From a checkpoint of a small mixture-of-experts model trained on Wikipedia.
Size: 10 layers, width 512, vocabulary 8192, 91.4M parameters.
Below are experts of layer 7 (counted from 0) of a mixture-of-experts language model. Rows are named router (the router's row for the expert), gate (a neuron's input weights, with its number), up (a neuron's input weights, with its number) and show model dimensions 480-511. Each number is 128 + 24 x the weight over its row's rms, rounded and kept within 0 to 255. Numbers have three digits each.
After each expert's rows: a language model's description of what the expert responds to. This comes from a sample of Wikipedia text that the model never trained on.

# expert 8
router:157143143115071133099177096133157103121108159124115159120094106155192115101115133157139150125144
gate0:126134155095116116113159108111141126119137086112135160114130177109096149112116132164129094144021
up0:137109091065160134107158112138064119123106131127115122142066078094127155107108158114141082091105
gate1:156114156129078116108126171136168118162125170113138165136146160129084087142125100166114134125137
up1:137154150108100133119139129140139127165139122111174146078148197091079133124106116097119166117099
gate2:087140117138160141149130145087142138135049152171123124107182117130175083125114124109109122143099
up2:131115120104139105156115126095084112113085120101143100100162130154146106106136134140115087101117
gate3:138111103114140135125102128125187101100154135117159162159132107136149143131118119149140131154179
up3:096133096104074121145109090153128122108107119132122149133134159170111123115151131106117140083128
What it handles: Clause-linking punctuation, conjunctions. Commas, and, but, when, while, including, colons and dashes joining list items or clauses, as in writer and naturalist.

# expert 12
router:151149077131130090160090135153112118142142098132120054152122134160168133103148132140124115165144
gate0:118134129112100137110141109126124133130125147156078094143118103110127140099167113146149106196113
up0:116152136125131112160120094112155125107141084132117125139134123160176156129156132134152117109119
gate1:100126095112115164171139126128142120139156139137132168107115108111139119136134120127096134125152
up1:149151146134148111102174130132070122159152131169138130116124086088103124144125117121102084142128
gate2:094096155138154161119159106149136106097164167148120119123084110195137155061119159144127114125087
up2:141119101152136135108120123129123131122144108153178140145134147132118130160127147142097143098132
gate3:109142095119119120120134070176096101088093142142191120148125123113136118098154107130150129078117
up3:136086131150116130102153133140096122122110134124128092137102140114112144119149115094146140058109
What it handles: Content nouns and adjectives. Ordinary content words and suffixes after to, is, was, as in number, part, used, hold, narrow, smooth; -ed, -ing.

# expert 20
router:154076156136104084186152156084128089124110150172177126107106118095083099132110156118153131154131
gate0:163129154187146166131122154105178150091159131139152104151154135115161144147096123113116099114155
up0:105144126108098119108149132133183118146050142116142148117142127142171120158105129176075130129101
gate1:181111135124098140110084155115093124123135159153142110164087154175162193126056118169146111159135
up1:095127137115097082145100159114149135120153186125126148131131141175108082116114130110157152112157
gate2:105094146133136115145149126138119133140143116166118175136102129140168119140183107131135153103124
up2:109121134131129086143136148096137131164137147097139134121123096173093105109139156096129124090160
gate3:097093125104121129127126177109133116169143130179121128159146111117145109152147166140106140192123
up3:137142107121133152114097142131123148145134121133109087181086169150123107128090113082164179125119
What it handles: Foreign surname fragments. Opening or inner pieces of personal names, often non-English, in results tables, like Sch, Ger, Jo, McGriff, Björnsson.

# expert 13
router:087114132099114137124107174156127125115140111151115145149140076134121143088114171151126150114124
gate0:125138128099150150141106112135118131141139122106125134146134147125114077093119160154109123105126
up0:110140120112124135149101133123089117090126127156130159090159143107134177114119167145097127113156
gate1:121157185129154152104148211129167126120098179111113126112096108127138138099134126151147144142083
up1:142116139085107104112154064153133158108115148155130150120135121108127141104156107108145137107138
gate2:133141120125147135171144133147134105138133125120131115112130072184073098149112117163148086140143
up2:081158106118101081116109130081174112132110173121102124081147101186146100103122124120114092160147
gate3:075185108137113170162136084110127088138145171128133122146115133149151123118121145127122106119130
up3:130142128158116161154114153159118142065128120101150137131152133152120077189128125141167119166153
What it handles: Non-English name pieces. Inner syllables of Indian, Korean, Japanese and other foreign names and words, plus raw multibyte bytes, such as Prabha-kar, Chi-thra, Happ-aka.

# expert 19
router:132097101127085122149119135105137114132090133132117159087147133124159160154139103142132130148136
gate0:145098169148112107188132128153135109143156137145136162130154178102130147140132106151111121138120
up0:157132134117135153154122126111121093138133178128119104188124118172157146073139123126134119109144
gate1:133098113147145124091135083124140138090143143166163128133134092175131104128147183146143123128129
up1:146150131141110133163114099132120098184101100098184155135093130108119071120105145119152106163189
gate2:115142109098085168120141103100118120095116099134165120082126106124071144106102126123127113081095
up2:153094115145103111103106115113108144147133073148106156109134184127163094115118144174164154152149
gate3:117152143146100116120128141134140132124147099134167135082136141152125138140131121135103117093095
up3:094183113158114131181122133167157117101113102119097100117105119101127155154118056139117124126142
What it handles: Articles and possessives. Determiners and possessive pronouns before a noun, especially in song and album titles, such as an, his, her, their, its, apostrophe-s.

# expert 9
router:128112175138193131091133145125137144091115142141154155101129111109123114139116076096105103105113
gate0:110119149137123133113134145134121147123121102092108145133131087153112119098090110129119157111160
up0:116098120129125123092108160136090113161127147141178141119116117144164123124145099148134116169098
gate1:131148084101195135148121111089154136133186126137107161108127127097149121111106176111113158128120
up1:122143147124124093132171110139138137126079136064129168111094129127148140158133089089141128133174
gate2:122118192108127131096133092094128111133139104107155101113124102093137119151115115165165168135144
up2:139161156133117163132101108090142160101120125109153154143146152122145111157094123153130116163108
gate3:156123124150133139141169095091166129167136110171099133126113119116131101162083105134145134150129
up3:141155148122122100100077158088109130144129145104099071115102126104153127157163133155123143104136
What it handles: Capitalized word openings. First piece of a word split into pieces, often capitalized after a space, parenthesis or quote, such as De(utsche), Dis(corder), re, con(jecture).

# expert 17
router:127119103177144086103141092132166119130151092130132154120138168145122122127144156125103141139127
gate0:143132166109096118121102135148141128062135135146144144083142122116138158129133116130135162116177
up0:109142154175149155121110146155156144136110110150113148127124124155149147098119095155093116139157
gate1:165128145139143125160159098135165134111103109148133112117110141099173158129109141106117094117106
up1:091133148130109130122151159128154109131185120108137099134125120105142094137118112166176141064106
gate2:133156109105119099131135137161128142169145157137127088104131124115164112125080094117110139115125
up2:134143180138121106157166140145137139105120102132168142099093141141126153140119122143143152126127
gate3:133162101128155122107153131088154158104155159122103109134132123129095106134092153109150083103176
up3:183147129107131141116115080159077166134108129165168140143125121145114129102099109143159151124113
What it handles: Digits in numbers. Later digits within numbers for measurements, years, statistics and dates, plus words like million, century, percent signs and month names.

# expert 3
router:124119121111124111122116083138096130160122103111174110096137154110128142167094109144124154164118
gate0:154119120134133146085138123147137162141175148142127115130109139131120099175107162166132109116119
up0:147173101152145162132117141152122101137117137138102096155124175150139103114153130130144117133149
gate1:175127162153102133126140142143110153114102128116136135158128100142121149161110140099107168129095
up1:147160112113113178116100127159109142100129071142139153187103062105138132101155094119130146175119
gate2:146143113132137108094135086123127174124109110143129144124159178175116124143135134161108084135146
up2:131143119124154150110159110141158144152104099111147128133100116079114126150120159092137111134103
gate3:145151091128119169094137060112105158133110121096126128097129125134152156151142099153065129163116
up3:109142152134175097106139129122159147120128153125145123154118109137078118100150062162173149106176
What it handles: Sports table names. Team, club and player name pieces and stat abbreviations in sports tables and results, such as USA, MF, Apps, W, APG.

# expert 15
router:133146137118134147105124162091135135110106149156086117134153117115058132125114084110155092103136
gate0:109107112132160156153147149121123122108126137144116150143094161098142118116128128128115129109141
up0:140126137099103137148112136145163131143153149114147136126089154140137155084150107107109093120119
gate1:146101138165131088154126122141137153121130178143095153120156112097140122146094063152141109101106
up1:168144143146162083125138106127103130131128137171118115139102148119113107140119144175122068111164
gate2:152155131168135160091153152112090127147128112163140128133132147126131131091115111105179151135129
up2:117144129112158129105154132081132172116097085120184145168116118156078152139155145077136132119126
gate3:161106114129115147146143114128152101140138119146113118115143125084148113134132091162104141116118
up3:114125152116151164101135125137117164140147127154155141102135149100146115144129120159106123128107
What it handles: Consonant word starts. Single letters or consonant clusters beginning or inside words, often in technical text or LaTeX, such as f(our), th(umb), gr, sp, pl.

# expert 10
router:121141142151156128152112142128104115149159110118119102121117130139087112112137191114104181145149
gate0:094096111137110150095137153119121118171151112158096109121138144156119129089148095147131140137088
up0:077111091107127149132127103118158140160149127096116117115143115116119154161154116133142129127151
gate1:095149125144122118143114096134138114120078109107157143141120098118140141131116133144126115129134
up1:112130162129116134142113137084192165146181156163137155132125101112078128173128170127147137090160
gate2:089139104112163135128143114166131150136145159166110138127122112113119114111147119155120116148120
up2:086095134150139153128154145129136132139101088105113150178104134106152088123098104119147118142145
gate3:113167127168134102141140128125126137155138142154169125147134122138115103142150133170066145159119
up3:086118086136134135142115033106120112155104116153109123128120104137123138113097093135111187114164
What it handles: Institution and title words. Words and word endings in proper names of places, institutions and works, such as Street, School, London, Church, Bluebeard, Texas.

# expert 18
router:141109118121140153128153062118105194150116121127092129133156115139166120140150137147166134110117
gate0:129105094112141143104120148142116145084112130116131078118117174132154141125137110085152147127132
up0:142125096163121131142120186107155144121126177150110138115150138128135150145094128087112164119098
gate1:172131140138079134116132083154125109150079144128091153171131133182131124165101139104134155137081
up1:153131151118076092161162081111125130111106107167135128118130121151129119148149126094122141081125
gate2:135150132110128162144117135148090150113096166146150136123105114098168147126121144098128135151143
up2:156121112132142143110119140084095153106138129152122142073122113120113128100103139131102096104088
gate3:174139167133077148088132115162129126168177127112105158104118196154132134075146115132103151147137
up3:175119131083101136147120161161154119128122141140136076123129146140122153113131066137097157133118
What it handles: Articles and determiners. The, a, this, some, many and the space token before a noun, as in singing operetta or January 2024.

# expert 6
router:139113183127144106130138157114114156107130177148162126120074156120114108154110172117137172121112
gate0:141138138105141135121094144153162113187139143129164139129131097127100126160109164113148185152131
up0:134143123179138158135112138155155067173164156150106091144153128119097124098178106140129120113116
gate1:137113140129085156137101108125111168112134175123172101146134126153143162116181096068143151148156
up1:101088139127129133168145164135146080133207117133092121142118157155120150096138138131126132156171
gate2:163132130141138127166161162151104140117113124142117084121101129105112183138127099140103170125168
up2:126091132105166142132088133140155120087114128108145114166147105177114169149129133169138117132154
gate3:147133148116156128151156104123129095158095140118172126116123154140115096118161173132088142082140
up3:135158146109156125154146166152121053131116090133153060091166143103149153145106103110101104164086
What it handles: Personal names, taxa. Given names like David, Robert, Thomas and name-ending pieces as in Gabriella; also was after biography openings, and taxon suffixes like idae.

# expert 2
router:150112179132132158098158135140139140107102129096149173163120156118110122167138137107127117119117
gate0:131108130204120130096122120161108133143068092122101163118097171098123148107138138173128148129147
up0:082125118156097122164129128134108153109208136138138132186127110161124144116093120113157109135128
gate1:124142148118158125042133141145151137178122119161136160130131112107137159125091133139116119110070
up1:130099146107108132104137143151149114137147094116114159086135146126090144107133086140148129084092
gate2:087137149117164149059125139129132144110122160118161112128114136143129143137127137107174151131105
up2:099165129122180196123119107146116089121153130139117113118134131123138123113156135136159115115109
gate3:109128151120144133131151120162160101121172142121170140096135114152126176117129146123124159119102
up3:118122150148095159164164148120129130099114188120134078125118109142143108094160137123131079112102
What it handles: Mid-word syllable pieces. Short consonant-vowel fragments inside common words, often after a prefix, as in prac-ti-tioners, em-bro-iled, beh-avi-our.

# expert 11
router:111098108126158154112127083135133112173139116134114097122107106169137126141123077158119089152124
gate0:122151135108174152168137136106104119118067127100139121104125170164154112110114129094124118088141
up0:171096103117146128150161128120158124131118156131152121151111124138100120139093118162128126094083
gate1:135177114175107162142128096139110111158134151145124111076142110135126108103118111124132118127102
up1:170116175142159097132143132136129136092141107139102142121100117116131108147123119115097162133119
gate2:158111154140161165185136129079111091123146115131143147153097116106105157141131134115149139160093
up2:119113130129120151128139130116166108108137136118109121095129100162142120100092119095149074105093
gate3:150140084187157149166134082149141115155144132154121134163136171116113094088124161156128136152130
up3:139124139112128098114199137176163113144105165146162084121116113113150133162102118111088145133096
What it handles: Hyphens and list punctuation. Hyphens starting infobox or list lines and joining compounds, plus dashes, table bars, quotes and prefixes such as un, non, Mc.

# expert 14
router:099184169139140126125109116150152132150119113109139154126109148111153160116136139118135145122124
gate0:108105152153116151127120125110171148160151083129168116130168121120134139105103149115142120130138
up0:147129150141136148132123090102154149148109112135093099111129116125135076170099141143107154162185
gate1:134124150103154147117185149099155145126171124102151110145089091153144140116169081113164122109121
up1:127101108103097106162141127111145120104108115139122102117142108133119145175115122142150176147117
gate2:142132160118113130136160134127159128164073120153155118136141141138137148143142133127081121158122
up2:124157126141137129088126136117115142141098079139163131144140127146117131148152093105199099052125
gate3:161146149128126149115127102169095099158164132088110155138116112126152146154135111111114145148146
up3:116117070094125160103137166173131153114101159145119142107132091122086133195126137121117135113095
What it handles: Table separators and months. Table pipe separators, semicolons in number lists, degree signs, and month names like January and October in dates.